{
  "n_layer": 14,
  "d_expert": 48,
  "moe_layers": [1, 2, 3, 4, 5, 6, 7, 8, 9, 10, 11, 12, 13],
  "balance_loss": 0.0114,
  "balance_bias": false,
  "router_bias": true,
  "lr_router": 0.000711,
  "vocab_size": 6153,
  "norm": "rmsnorm",
  "beta1": 0.95,
  "batch_tokens": [65536, 131072, 262144, 524288]
}
Below are experts of layer 8 (counted from 0) of a mixture-of-experts language model. Rows are named router (the router's row for the expert), gate (a neuron's input weights, with its number), up (a neuron's input weights, with its number) and show model dimensions 0-191. Each number is 128 + 24 x the weight over its row's rms, rounded and kept within 0 to 255.
After each expert's rows: "gets" lists some tokens that make up at least twice as much of what it gets as of all text. This comes from a sample of Wikipedia text that the model never trained on. Tokens count by the router's weight.

# expert 43
router [114 127 140 115  84 153 118 137 142 175 145 155 155 112  95 143 137 128 103 121 115 125 132 121 120 197 159 111 135 131 151 115 124 141 119 123 161  79 161 164 103 154 118 177 179 159 113 142 151  97 141 134 137  88 145 145 131 128 147 130 167 129  94 124 120 107  86 163 112 131 125 118 121 155  93  93 108 116 114 101 122 164 134 100 117 117 134 165 114 106 140 134 125 174 173 134 136  99 101 125 113 128 158 128  96 151 172 147 105  95 129 106 110 170 124 145 105 166  81 130 137  96 133 113 169 124 150 138 136  97 114 115 144 122  84 111 120 124 140 130 121 103  97 141 123 127 163 112 136 121 112 149 148 167 143 130 164 134 110 129  91 103 118  91 119 126 169 109 121 137 111 120 130 114 164 173 148 114 113 161 181 137 139 105 143 187  85 168 144  92 115 144]
gate0 [167 142 110 111 138 143 131 129 133 132 159 154 126 125 130 149 110 144  84 105 118 128 112 118 142 172 114  61  90 155 103 135 146 168 166 108 144 139 111 100  96 103 120 110 156 143 142 143 151 150 135 154 162 132 146 149 149 119 163 109 155 133 132 111 114 151 160  85 127 142  91  88 134 166 121 110  65 109 111  79 120 117 150 131 120 181 180 102  89 120 139 106 141 131 137  97 170 123  72 150  66 156 128 121 110 118 132 132 110 159 133  94 139 128 109  69  97 146 114 112  97  94  98  99 131 110 134 134 145 107 112 134 114 122 138 108 127 130 134 160 164 172 127 100 115 103 136 133 109 103 126  87 138 127 111 120 137 140 157 121 133 174 131 143 147 148 114 157  98 137  79 145 135 153  82 153 151 109 139 125 166 127 104 120 131 122 154 106 119 135 130 157]
up0 [148 162 143 118 121 161 105 128 100 139 153 167 140 110 136 120  86 171 127 101 128 135 138 184 128 141 144  93 130 154 107 114 123 151 147 139 127 117 141 131 104 141 127  98 133 121 157 148 104 143 156 141 139 130 126 135 116 149 170 150 157 102 120 123 123 136 157  79 103 137  95  89 143 137 129 106  76 123 144 102 132 111 184 116 116 151 157 123  92 134 120 117 148 150 121 112 115 130 104 149  99 183 117 137 126 100 140 125  85 140 137 103 167 108 117  87  92 131 111 141  92 122 139 123 194 161 132 140 127 124 131 132 158 126 178 120 158 125 110 141 107 181 161  65 157 131  79 163 121 142 152 119 151 169  89 118 124 105 169  90 117 123 132  84 111 147 126 102 120 134 101 142 125 148 133 132 146 138 173 131 116 144 106  84 122 146 166  92 100 127 106  95]
gets: " n", " m", " p", " r", " sp", " v"

# expert 0
router [180 106  76  98 114 136 160  88  86 147 151 144 105 147 102 109 139 151 128 167 114 139 168 145 121 125 146 110 111  86 159 117 145 144  96 104 145 132 138 139 117 134  95  99 100 170 149 134 133 138 179 100 131 157 127 127 101 148 139 179 153 150  78 138 114 144  64 133  99 100 123 145 116 138 122 160 141 110 109 148 150 149 148  97 126 122 158 154 122 131 137 160 118 146 113 113 153 153 118 155 154 123 144  95 130 183 103 134 129 104 119 124 137 144 127 138 143 107 129 118 117 136 162 157 161  81 180 132 180 127 108 119 135 120 163  85 155 153 135 151 136  91 113 129 134 133 108 148 168 111 143 141 111 115 187 154 152 161 123 123 162 114  95 126 100 120  97 179 107 145 154 134  78 130 133 113 130 147 128 148 164 131 145 134 138 134  97 124 158 138 123 112]
gate0 [143 120 123  91 131 127 128 126 103 104 158 104 143 108 128 167 144 140 158 149 197 148 114 133 118 127 114 124 121 141 125 136 111 110  84  90 136 166 182  96 141 176 154  92 134 168  83 107 141 166 139 137  94 126 101 149 130 140 127 143 160 149 132  81 119 115 134 113 176 129 116  91 102 135 127 157 194 123  96 133 172 134 161  98 131 124 124 112 132 151 132 149 103 145 135 108 131 126 126 127 128 152 141 123 116 128 140  63 146 175 110 134 141 123 157 130 133 138  51  88 140 107  99 149  90 129 106 133 149 129 159 114 126 102 119  79 150 132 119 119 156 137 147 158 155 113 120 135 133  67 121 156  93 125 141  93 145 136 155 113 125 143 117 127 136 153 129 144 147  98 161 149 128 121  87 136 142 121 122 135 136 117  94 147  94 110 118 112 140 134 168  76]
up0 [135  94 163 119 129 119  87 121 116 149 175  80 142  82  93 181  86 122 130 123 150 106 118 129 133 142 108 134 131 120 168 121 140 128 105 105 135 124 167  83 153 140 170 124 151 136 100 124 123 140 155 131 124 105  80 118 137 121 110 168 115 138 131 112 120 120 143 121 180  89 147 100  77 146 121 164 170 125 103 140 170 115 139  75 128 115 154 120 156 117 124 118 132 114 101 111 106  95 160 150 138 138 145  86 139 108 140 132 110 146 159  87 143 126 150 149 123 108  92 124 116 183 155 146 123 161  99 148 110 152 147 114 145 112 120 132 111 117 127 150 126 153 142 155 142 123 128 112 126  61 132 146  98 124 110 131  92 137 153 110 161 146 138 145 126 149 115 174 131  98 142 126 146 130 112 127 163  85 111 139 106 141  68 156 118 115 141 165 128 132 162  68]
gets: " | ", " (", "| ", " ", ", ", ": "

# expert 6
router [194 168 136  89 163 120 151 107 132 119 125 144 135 151 140 148 160 129 158 126 132 163 159 116 135 169 121  99 145  92 145 113  81 125 118 115 100 128 122 165 124 104  75 157 130  94 151 112 151  94 160  94 128 118 115 119 111 113  95 167 127 120  65 126 114 154 148 183 134 143 132 167 124 133 127 139 150 116 106 114 149 129 109 109 123 121 165 118 135 145 102 155 109 158 130 157 112 156 133 129 105 111 145 149 135 120 150 131 154 168 148  96 112 105 158 105 125 155  70 108  98 153 149 116 128 107  95 143 137 109 137 110 167 147 103  88 137  92 106 147 128 166 136 129 127 132 115 129 161 108 143 118  91  89 148 154 126 170 134 133 163 112 168  83 174 116 155 151  76 138 115 127  98 133 134 117 116 139 125 113 113 118 103 102 131 134 178  92  98 138  99 134]
gate0 [124 157 141 106 135 166 109 136 101 126 133 119 170 123 114  76 127 134 148 126 161 117  97 109  90 161  91 127 109 152 116 104  99 113 108 152 121 156  99 154 146 185 136 106 136  71 130 135 104 117 137 112 162 151 124 100 127 120 141 133 121 116 127 159 128 123 141 103 132  96 105 152 116 134 183 132  90 152 131 126 159 147 130 117 126 127 106  87 119 104 113 183 109 151 134 174 150 146 196 151 125 137 132 142 103 105 151 145 159 140 150 136 109 174 118 121 119  97 177 124 144 129 153 174 159 147 126 142 132 122 116 112 118 145 112 168  56 124 126 125 100 136 110 134 114 134 145  97  96 111 106  95  99 112 149 131 171 109 131 106  99 123 143 117 129 145  98 132  62 125  88 131 137 103 156 146 135 128 165 161 120 119 150 164 130  94 159 128 101 135 172 119]
up0 [140 170 132 149 168 154 111 147  71  98 154 102 133  94 129 123 200  93 158  99 100 110 131 103 101 165  53 132 129 100 111  84 123 111 136 152 124 128 125 138 150 179 136 146 154  72 116 131 153 127 126  82 159 143 119 111 116 103 134 115  88 121 109 132 108 136 117 118 129  79 105  96  91 133 163 188 123 136 115 132 126 142 183 138 118 128 123  73 137 127 142 156 128 181 130 151 146 127 159 147 125 154 142 156 121 102 129 143 136 123 139 104 119 119 137 117 123 123 164 144 139 148 123 163 153 146 134 146 100 136 122 119 102 160 107 118 107 115 153 129 116 138 123 144  83 112 136  96 157 120 129 113 145 112 125 147 125 135 126 124 119 135 170 121 106 124  90 103 116 138 102  95 133 107 175 163  88 128 107 142 123 129 155 149 135 102  99 127 128 144 170 174]
gets: "1", " was", "2", "| ", " were", "–"

# expert 78
router [170 103 139 167 148 121 125 122  99 141 128 109  71 134 128 102 102 115 114 133 137 154 110 124 172 117 146 107 157  97 126 113 137 129 128 137 122  93 140 128 117 145 127 142 106  91 159  80 124 143 155 177 177 129  86 159 112 126  85 114 154 132 170 127 140 114 154 105  89 113 143 115  97 165 149  97 127 143 132 123 123  98 110  78 102 160 131 112  93 144  67 168  89 120  97  85 112 117 111 132 153 142 136 104 160 129 148 126 122 103 123 135 115 146 130  85 147 138 134 170 111 121 116 109 145 124 120 161 151 120 155 126 151 101 108 123 145 107 132 168 137 141 100 170 122 169 116 139 108 145 144 121  86 137 140 112 135 116 129 140 148 168 168 174 171 129 175 163 140 119 140 124 130 135  92 179 109 133 155 143 135 161  74 154 143 141 115 126 115 141 158 107]
gate0 [ 82 149 161 107 127 168 160 126 144 117 151  76 150 148 107  91 120 131 200 154 100 164 103  98  96 120  95 111 120 156 107 121 150 125 137 108 140 143 157 122 115 135 131 123 158 108 107 129 129 114 117 126 122  87 134 170 123 132 130 112 128 143  82 132 129 104 153 106 150 140 134  92 143 139 125 138 119 112 105 143 137 149 100 139 137  82 125 141  80 138 150 104 114 120  99 136 118 131 159 142 162 182 156 115 132  97 122 142 179 152 145 127 164 140 147 155 115 126 124  92 131  84 116 117 111 134 125 116 128 120 154 127 101 158  78  95 132 100 105 128 104 128 141 149 118 108 153 114 100 151 139  86 154 102  87 167 141 140 161 130 141 114 129 127 101 144 149 171 192  90 112 107 152 105 114 123 141 132 139  75 105 133 159 120 112 114 175 164 126 107 144  79]
up0 [135 138 121 136 141  85 106 122 152 127 190 107 136 128 114 134 115 106 168 154 111 158 118 137  97 104 108 157 126 172 123 122 164 138 147 108 113 125 136 151  97 171 114 151 155 114 120 136 130 107 167 153 130 111 115 140 143 164 110 137 108 146 110 129 151  93 180 114 120 110  92 102 144 153 136 119  74 128 125 101 142 146  63  92 121  84 139 102  88 122  92 123 137 156  88 129 122 114 164 122 155 137 160 151 120 123 153 187 169 115 120 121 145 135 125 159  95 123 147 117 136  94 133 140 156 136  89 133  91 122 102 130 155 128  91  91 126 133  90 109 115 119 119 148 101 132 143 120 114 135 138  57 143 144  93 129 149 140 119 126 129  99 120 119 142 166 127 130 160  68 120 128 164 125 157 162 156 128 120 112 125 140 111 101  85 142 131 159 154  93 145  85]
gets: "000", "5", "7", "4", "6", "8"

# expert 82
router [108 117 146 124 144 109 128  91  89 113  91 141 144 164 135 130 138 134 113 116 130  84 153 119 110 122 182 129 168  79  95 127 157 113 166 139 101 148 165 134 119 144 118 110 117 126 136 124 119 103 156 152 165 103 108 124 117 139 133 140 129 134 173 166 118 112 155  91 127 155  72 150 127 143 138 136 157 149 163 156 145  95 112 185 112 158 165  98 119 146  60 151 145 117 128  99 120 174 119 156 145 156 142 119 145 155 121 154 128 118 147 166  88 129 134  87 151 135  96 108 138 148 122 114 115 159  99 112 114 139 141 130 185 143 135 113 148  94 139 153 122 117 145 132 138 145 121 125 139 114 140  79 160 126 150 143 122 136 135 103 168 130 139 161 130 124 130  89 133  77 136 144 136 155 105 140 109 131 164 151 113 158  90 164 139 156 155 127 165 113  74 167]
gate0 [121  93 128 121 118 104 121 117 135 138 113 145 108 139 140 125  68 128 134 122 146 124 129 105 106 158 168 159  89  96 114 112 149 162 139 162 131 197 163  95  95  60 114  96 121 136 112 140 105 141 111 110  98 124 136 102 133 138 144 104 174 169  90 125 138 179 172 124 107 132 147 126  73 164 160 129 131 108 141 170 128 127 158 130 161 109 105 129 132 130 159 118 157 123 139 135 107 155 135  99  96 104  76 133 171 113  79 161 148 123 149 168  80 130 136 139 123  82 147 127 110 133 136 102 121 124 139 129  87 143 153  93 171 136 150 162  98 103 100 163 125 107 142 134 147  81 137 155 137 112 123 127 169 127 170 141 133 107 146 143 139 104 131 115 110 132 117 125 162 105 140 126 117 133 147  80 118 135 130 167 135 117 135 119 106 150 145 131 141 150 150 142]
up0 [ 98 135 143 122  85 107 119 132 109 125 116 140 115 153 122 140 125 120 121 107 111 138 116 135 104 125 168 121 163 112 116 122 133 159 141 121 131 156 128 115 112 125 104 134 134 104 100 166  84 120 146 177 107 103 126 148 125 138 105  84 139 123 137  97 110 100 115 133 160 122 147 122  79 121 145 136 113 154 118 112 158  98 123 115 130 109 115 107 140 115 127 154 135 156 148 116 148  99  85 103 133 150 113 111 142 120 112 113 105 122  70 110  80 129 161 179 148  93 165 171 121 165 138  86 111 150  97 138  90 120 176 147 182 161 144 135 111 107  97 154 135  90 128 146 126 110 149 125 132 119 137 129 127 175 139 147 142 122 186 124 152 148 126 117 114 136 111 149 148 166 147 135 155 183 151 101 131 148 186 172 151 135  93 163 124 172 112 145 119 128 131 207]
gets: "2", "1", "15", "16", "22", "12"

# expert 77
router [146 150 156 174 100 139 119 125 101 124 110 136 121  92 121 119 145 143  98 132 153  74 120  97 104 119  90 148 133  98 140 125 165 120 154 140 134 137 103 105 157 136 177 118 111 122  92 174  96 136 128 155 131 160 147 159 139 151 126 130 104  91 154 130 141 133 149 147 113 116 118 161 152 123 126 158 161 183 105 124 166 143 109 140 168 172  95  98 117 154 151 139 120  88 178 152 117  60 111  95 111 130 131 120 108  87 133 159 114 116 104 110 131 129 163  93 150 127 161 148 116 114 119 122 152 134 104 107 113 150 126 119 120 106 103 112 165 123 144 107 121 112 124 153 101 157  99  98 133  99 115 151 115 124  94 137  99 165 108 134 124 184 128 157 117  68 130 108 143  84 147 148 172 135 149 139 163 127 111 130 117 109 119 155 132 122 144 169 180 138 134 150]
gate0 [163 141 163 164 158 153 105  93 143 146 152  91 148 141 116  64  87 128 150 119 139 118 102 176 140 144 104 142 106 132 125 108 121 140 147 148 112 114 125 109  89 127 167  96 107 146 134 102  99 127 116 123 123 152 140 172 119 152 129 136 121 135  76 129 124 124 132 117  55 108 122 119 143 121 151 122 124 136 100 129 111 105 118  89 147 125 126 155  92 124  63 120 134 130 129 129  91 119 107 124  98 104 118 144  93 127 140 168 115 143  87 165 130 113 137 122 123 176 127 124 151 121  99 158  59 135 135 144 124 177 106 100 166 112  97 159 155  82 128 154 165 112 106 142 110 100 110 135 144 123 109 151 133 142  88 136 123 158 165 118 121 144 142 104 148 120 119 177 133 138 134 121 129 160 117 145  96 135 110 131 156 147 157 118 106 114 203 144 152 138 130 141]
up0 [149 117  96 126 137 152 132 112 154 118 160 129 145 146 101  91 130 132 164 111 179 119 121 140 161 116 126 139 111 151 103  92 189  95 123 164 102  91  95  87  87 151 175  73 116 151 144 136 114 123 129 168 129 111 144 152 112 164 122 164 112 120 104 162 142 109 150 143  97 137 110 124 130 120 131 152 104 130 136 139 133  86 122 122 124 111 120 118  74 153  92 126  99 129 111 128 138 133 108 150 100 128 133 150  93 163 175 130  89 120 137 151 109 110 104 131 100 132 121 140 165 113 137 202 127 161 110 111 127 161  96 118 149 103 123 133 129 120 109 149 112 121 113 139 133 110  91 150 139  92 131 123 115 157 105 117 148 146 167 113  98 164 156 148 114 174 130 162 147 153 122 174 159 170 116 128 111 156 124 139 120  91 117 108  58 111 148 141 122 110 109 124]
gets: "ent", "en", " General", " Man", "ctor", "ant"

# expert 91
router [161  83 136 152 180 117 150 128 178 172 125 136 101 167 121 162 121 129 148 151 116 147 127 151 155  97 137 142 125 156 115 134  97 146 128 124 112 107 113 162 154 114 176 120 116 109 125 144 114 158  86 174 137 186 140 133 133 109  84 112 123 111 162 133 157  86 133 122 124 106 112 148 126  90 130 213 147 104 110 104 126  92 164 154 131 144 135 118 152 126 137 117 133 144 111 135 114 120 130 131 165 114 127 139 157 134 148 126 127  81 136 118 136 121 110 136 103 138 137  84 118 145 129 135 144  94 113 154 172 130 144 114 108 145 139 125 126 106 120 135 105 127 121 126 118 152 125 118 115 111 139 139  87 124 176 140 161 165 113 117 149 146 162 169 155  82 101 131 124 120 126 153 149 156 104 124 126  90 109 122  98  56 114 179 100 171 150  96 126 162 159 112]
gate0 [112 113 139 132 144 126  94 110 109 120 161 128 121 135 178 161 152 113 169 129 155 123 152 171 147 100  80 111 135 124 120  91 135 107 136 142 142 149  74 144 153 125 100 166 106 124  86 100 114 205 114 101 139 130 122 146 134 101 164 169 122 104 132 139 129  96 133 134 137 133  89 123 157 122 104 128 149 135  80 100 132 171 167 135 127 127 134  97 137 178 176 160 173 119 145 115 111 150  81 129 137 114 101  97 113 151 104 171 117 119 102 153 105  94 126 148 140 116 175 106 103 104 150 122 121 140 140 126 120 117 118 115 121 142 111 182 134 109 119 106  70  74 148  86 131 126 146 130 143  76 143  85 128 163 137 151 149 107 122 130 125 147 148 114 117 125 134 128  99 166 161 106 121 136 157 140 123 132 122 131 135 155 100 117 117 150 124 126 131 161 158 119]
up0 [101 128 122 125  90 105  71 135 121 151 125 163 103 136 155 135 148 137 135 124 127 176 160 172 133  88 111 111  97 167 128 125 122  63 134 153 121 150  97 115 124 143 121 160 104 152  93 122 118 201 122 123 116  86 112 156 154 103 120 130 106  76 143 127 127  77 146 140 143 134 105 101 167 123 153 132 172 167 106 114 125 163 132 117 140 123 128 139 122 154 146 148 159 130 140 134 114 133  82 127 171 104 112 134 108 127 148 138 128 103 128 118 118 121 100 154 142 150 181  96 111  87 174 155 111 180 152  92 151 108 108 149 118 169 154 133 106 133 107  99  61 141 151  81 117  94 124  99 124  94 125 119 139 137 119 123 135  87 127 116 123 149 115  88 120 131 118 105 122 153 140 114 127 160 143 101 128 143 141 150 132 127 100 134 123 159 111 117 126 158 155 116]
gets: "ation", "ion", "ations", "ions", "ity", "ment"

# expert 64
router [130 157 152  97 149 113 102 163  84 149 114 136 111 144 141 133 144 112 113 100 128 121 117 137 137 143 102 125 195  88 131  86 165 132 107 128 168 169 151 150 128 132  98 105  85 108 135 132 120 157 115 148 120  88 130 114 114 101 118 118 170 154 126 143  69 132 114 152 161 137 160 159  93 102  98 128 143 120 112 113 146 156  85 182 126 138 143  83 131  65 138  61 145 178 119 127 138 120 130 161 163 128 142 144 116 114 139 106 104 123 135  90 115 110 127 137 151 105 128 181 120 116 128 135 150 156 111 169 121 164 102 126 167 134 125  83 135 145 117 120 147 159 150 166 107 129 127 106 162 110 133 120 128 161 125 147 101 170 131 133 134 133 116 114 116  93 150 145 114 152 110 160  88 123  93 138 124 115 135 119 128 149  86 114 151 125 137 172 139  98 132 113]
gate0 [ 83  48 140 122 125 106 118 117 126 151 166 124 121 136 154 132 141 116 135 102 140 157  61 104 136 108  99 140  97 146 135  99 116 145  89 140  96 152 118 140 137 136 128 137 134 134  95 126 135 116 157 135 111 102 120 130 152 138 103 154 210 128 108 106 123 138 132 178 141 128 137 127 175 186 152 121 154 106 122 141 148 167 103 137 115 149 134 142 110 164  91 157 115 130  95 175 132 121 108 153 132 149 146 119 167 144  81 136 124 132  97 128 142 126  84 139 102 129 209 126 109  99 159 140  91 141 128 120  86 122  95 117 109 125  96 139 149 105 136 123 143  95 149 147 134 148 135 124 117 131 128  86 161 140 116 124 115 142 160 119 167 130 152 122 144 113 113 135 129 142 105 122 108 121 148 126 124 117 148 151 158 118 113 143 153 113  80 184 136 138 162 166]
up0 [113  95 126 108 137 143 118 123 125 172 126 118 102 148 155 134  94 122 134 124 137 164  75 114 132  99 101 150  94 129 125 120 120 119  78 130  72 147 127 106 149 166 154 147 145 111 142 145 160 127 136 132 132 106 119 136 174 159 133 147 160 126 102 113 109 145 100 138 145 125 140 131 142 158 130 119 148 104 130  88 163 190 166 146 135 122 159 127 131 177 114 119 130 124  71 120 125  92 113 158 116 109 133 159 152 129 113 163 113 112 100 124 142 115 105 116 108 154 151 156 128 129 126 113  95 124 105 143 108  92 106 108 131 130 125 125 143 111 127 137 165 140 151 143 109 122 127  92 147  92 123 122 148 149 144  78  79 133 151  85 170 137 138 134 109 110 123 166 100 127 116 134 110 163 124 143  77 135 155 132 121 124  82 139 172  81  75 145 178 154 188 169]
gets: "1", "2", "0", "3", "4", "5"

# expert 73
router [125 138 154 110 135  80 168 146 150 154 120 114 139 179 153 125 147 127 173 152 108 146 134 158 126 180 129 138 152 118 137 114 130 155 127 140 125  65 148 135 139 130 136 170 113 136  99 110 147 130 119  94 142 137  84 164 127 107  69 110 122 146 107 157 166 111 124 143 138 122 134 148 132 165 111 105 152 130  74 141 115 100 124 115 135 129 147 137 111 179 103 162 134 145 131 127 127  99 101 129 115 134 169 171  98 113 128  73 117  85 138  93 121 145 111 133 135 105 166 157  87 124 123 146 158 133 119 111 133 153 120  58 148 120 125 136 109 156 167 117 147 141  80 144  95 135 133 118 138 151 103 135 125 113 112 143 151 163 112 147 146 106 120 107 174 100 115 146 131 142  96 171 107 122 136 148 186 133 153 111 121 149 113  91 115 119 132 107  69 109 137 137]
gate0 [164 141 112 147 150 132 201 135 111 113 125 100 136  66 121 141 107 148  97 144 147 151 148 103 121 149 120  95  71 122 140 141 139 142 145 147 127 132 141  96 136 131  87 116 102 150 167  92 139 120 129  88 138 158 133 133 100 122 153 133 145 132 143 133 132 157 137 115 134 155 151 130 161 104 155 135 146 143 118 151 138 175 126 149 138 139 126 154 140 137  61 111 158 144 156 100 146 201 175 166 128 134 149 160 104 120 131 115 125 142  99  98 164 109 133 101 142 127  96 123 143 100  84 148  99 122 118  87 174 166 117 114 124 164 113  89  92 170 115 110 122  82 150 115  81 129 146 141 183 110 134 143  84 126 126 116 125 138 116 138 153 124 143  99 117  86 111 131 134 120  90 155 154 129 126 100 144 110 104 100 142 103 103 122 124 135 120 147 103 127 110 142]
up0 [141 152 131 160 147 133 162 158 132 136 110 134 136  98  95  95  71  99 116 147 131 138 121 174 143 155  80 128 122 116 151 139 124 120  84 139 116 140 117 129 149 129 148  96 102 143 189  92 110 105 165 140 157 140 112 138 108 127 169 103  93 108 124 125 148 122 105 117 153 133 148 119 154 118 138 154 140 123 145 161 149 136 127 123 169 148 121 126 119 112 127 122 160 124 130 126 138 135 153 175 109 184 144 114 125 102 173 119 145 144  75 141 163 152  73 122 119 117 115 207 123 100  92 120  79  91 124 102 120 130 109 139 131  98 147 156 130 155 116 104 132 122 120 131 113 142 149 129 148 135 130 140 110 139 116 108 161 127 120 129 142 145 174 116 102 105  79 117  97 123 111 131 123 124 127 113 121  65  65  84  92 116 120 166 109 174 140 111 104 126 106 126]
gets: ",", " |", " H", " K", " P", " D"

# expert 25
router [123 112 115 106 148 149 111  69 121 123 165 120 136 139 144  80 131 150 142 107 123 127 169 131 160 134 104 113 140 142 152 156 120 153 134 115 129 107 142 128 130 111 136 100 122 140 171  80 126 139 139 117  79 126 130 107 158 133 135  57 117 124 133 126  96 104  98 154 106 112 138 169 148 138  92  81 140  76 134 140 123  84  82 114 175 112 130  86 144 177 164 167  87 116 124 149 132 138  69 137 133 100 137 118 116 109 141 129 108 154 119 137 115 137  95 113 150 102 133 136 120 122 120  71 133 150  91 126 128 154 143 102 115  89 153 125  88 117 128 133 169 131 145 164 133 139 148 129  80 109  91 114 175 138 133 120 133 107 123 141 132 105 124 134 143 156  94 145 105 138 129 156 115 131 140 140 184 112 119 149 125 134 160 101 128 180 121 159 160 135 159 158]
gate0 [113 100 155 137 138 152 120 114 171 181 132 141 114  96  74 138 123 145 110 156 142 130 142 131 134  90 148 126 120  93 122 102  99 140  68 131 150 110 121 165  92 139 128 184 116 147 133 115 109 150 184  98 114 122 127  93 150 139 109 113 103 146  99 102 105 143 125  71 123 118 133 146 139 118 133 201 122  95 137 122 153  89 102 114 146 117 108 142 144 148  95 122 111 139 151 155 140 137 119 135 104 124 184 143 170 161 119 134 130 156 139 137 166 118 160 163 159 140  84 158 122 111 125 108 129 113 119 150 134  90 159 146 119 125 143 171 130 124 116 101 116 139 156 158  82 122  86 153 128 133  86 143 138 149 154 132 137 129 180 147  93 123 161 122 100  76  89  94 108 102 128 113 116 127 151 121 119  97 140 150 128 138 146 108  94 152 134 139 122 140 159 123]
up0 [132  96 151 151 154 204 133 104 166 168 127 137 106  88  88 142 112 115 152 154 120 135 125 158 126 110 118 123 127  90 106 129  91 135  88 162 130 156  96 164  96 135  97 143 146 153 105 104 109 157 134 100 114 146 149 123 156 128 113  93 107 136  99  77 115 128 138  96 102 105 131 127 140 122 108 153 137 110 148 123 135  79  86 123 159 103 111 159 155 154 107 114 122 138 143 143 136 155 116 112  91 124 164 133 161 176 123 149 137 118 129 139 165  76 137 167 155 143  88 162 124 104 113 130 124 116 106 133 136  84 147 152 104 120 147 157 124 118 115 139 114 150 128 147 108  93  82 130 119 121 116 136 135 152 163 174 131 110 175 118  88 137 152 109 118 101 107 135  99 161 131 107 111 138 182 140 126  98 151 141 130 134 153  67 116 140 139 165 137 131 160 138]
gets: " G", " | G", "h", "G", " Sh", " H"

# expert 49
router [135 109 163  88 186 133 135 117 106 139 135 159 135 150 120 142  88 135 150 151  81 148 193  89 154 133 159  96 130  96 187 122 123  99 101 136 145  84 119 154 136 144 176 164 138 113 117 110 128 184 119 127 115 132  81 113 109  95 138 131 107 137 129 146  97 106 135 102  55  86 113 122 128 147 156 101 129  71  84 155 137 130 135 132 102 134 115 145 129 139 111 147 131 131 149 123 116  95 120 106 151 123 139 120 144 118 135 122  95  78 136 118 133 149 134  99 176 114 133 105 131 123 135 157 116 135 151 170 128 152 140 128 164 147 110 113 147 131 148 107 123 158 106 107 138 139 106 100 157 164 105 119 110 105 112 138 152 183 123 115 108  96 178 150 159 120 127 118 127 155  88 127 127 132 153 142 123 133 163 105 156 114 126 159 133  83 149 116 134 108 144 144]
gate0 [ 97 149 110 132 128  75 116 106 135 133 175 113 102 119 141  86 136 142 154 117 130 128 104 143 144 101 148 119 137  98 163 152 100 171 173 104 142 103 148 166 118 149 131 166 119 122 148 115 166 105 166 149 174 165 131 146 103 153 159 131 105  98 100 117 126 121 142 110 129 134 104 122  73 149 130 116 111 133 140 159 160 137 139  70 106 123 129 171 124 156  88 130 127 145 122  70 135 120  97 140 152 165 135  87 128 135 160  80 118 128 148 117 128 127 149 131 123 102 138 118 147 130 154 149 117 137 169 133 118 102 111 129 154  67 123 163 161 132 126  94 103 115 105 114  99 138 136 124 136 160  56 139  96 139 141 107 127 143 163 105 151 146 106 133 132 134  88 134 145 107 135  99 155 113 106 184  88 165 133 139 101 131 110 170 102 126 115 141 124 124 107 127]
up0 [133 165 110 137 109 106 132 111 136 142 141 105  96 122 152  85 141 149 142  94 176 166  89 133 135 133 168  98 106  94 170 130  90 116 115  87 134 106 159 185 119 126 144 142 130 137 127 145 180 109 123 135 163 140 128 165  88 140 119 105 129 108  79  61 108 118  88 111 111 129  71 131  98 119 112 150  90 100 122 137 155 158 141  98 137 118 116 138  99 147  76 115 112 125 107 112 138 146 117 129 181 151 135  95 125 131 154 119 124 105 172 105 121 127 155 109 117 100 128 154 132 136 101 179 138 128 140 170 117 113 129 125 159  88 156 142 133 125 141 129  92 139 120 112 136 134 129 105 109 160  77 121 115 189 140 114 126 139 129 109 127 135 112 115 143 167 126 106 158 121 135 104 139 128 118 161 118 167 128 114 127 133 118 160 106 166 113 183 156 127 144 114]
gets: ",", " |", " and", "s,", "),", "a,"

# expert 125
router [164 159 189 128 132 122 122 118 161 119 125  73  97  40 110 109 128 128 125 145 156 144 100 164 123 137  97 114 114 102 120 125 148 127 107 151 129 122 133 137 158  84 100 156 115 146 136 141 125 156 106 166 123 123  90 160 178 162 151 127  94 102 175 149 135 110 105 108 152 109 123 154 116 187  85 169 130 141 158 108 141 156 138 139 109 135 143 119 142 134 152 104 172  98 130 154  73 107 143 108 134 112 115 118 122 129 118 119 126 129  77 118 125 143  93  87  83 128 157  95 148 159 105 142 109 126 107  99 108 148 123 134 134 144 159 113 142 119 154 128 164 139 153 115 155 125 109 130 121 135 128 121 137 161 129 100 140 135 121 113  88 138 110 146  74 101 114 119 173 119 114  96 163 166 144 108 121 179 127 114 147 103 109 139 145 140 132 150 146 141 139 137]
gate0 [111 121 172 146 150 129 147 130 123  77 140 116 131  81 109 131 100 130 134 132 132 113 130 135 132 100 172 157  98 149 127 121  75  87 122  98 122 135  83 123 123  89 166 115 135 108 102 135 140 142  97 135 103 195 110 140 158 162 129 137 107 144 142 110 125 113 134  93 145 123 126  90 150 141 123 183 111 154 117 138 118 100 122 137 124 109 140 128 145 138 138  96 153 147 108 137 145 150 129 104 158 147 120 111 127 166 137 112 142  92  87 117 116 107 136 133 134 173  96 114 109 134 120  78  85 161 165 134 132 107  91 167 144 140 127 104 168  64 102 140 155 107 113 118 113  96 131 137  90  86 121 150 119 181 174 133 110 113 110 133 115 157 114 158 105 177 141 107 126 161 141 145 153 134 148 124 104 130 153 150 144 115 203 142 116 115 160 139 139 117 120 139]
up0 [121 141 124 139 139 148 137 127 134 143 145 104 106  87 138 106 115 129 115 146 136 105 119 129 166 148 142 157 110 140  92 106 102 134 125 128  99 150  82 104 118  97 156 106 140 125 124 163 141 123 108 174 109 216 123 118 178 136 152  93 124 125 168 153 133  98 178 106 103 123 126  91 161 152 124 166 110 102 126 143 123 111 131 109 112 138 138 120 121 176 116  86 109 137 120 126 140 123 128 124 168  94 109 177 161 199 120 110 104 118 136 133 107 103 169 140 127 150 152 100 121 133  98 121  94 151 115 119  98  95 131 143 108 146 130 135 150 106 152 123 150 115 130 126  79 128 101 142  85  94 117 137 120 148 177 125 120 125  98 111 124 166 139 139 135 188 115 130 142 110 156 137 157 156 153 134  92 140 152 147 148 101 184 129 141 130 165 129  90 138  90 117]
gets: "ter", "em", "om", "if", "un", "on"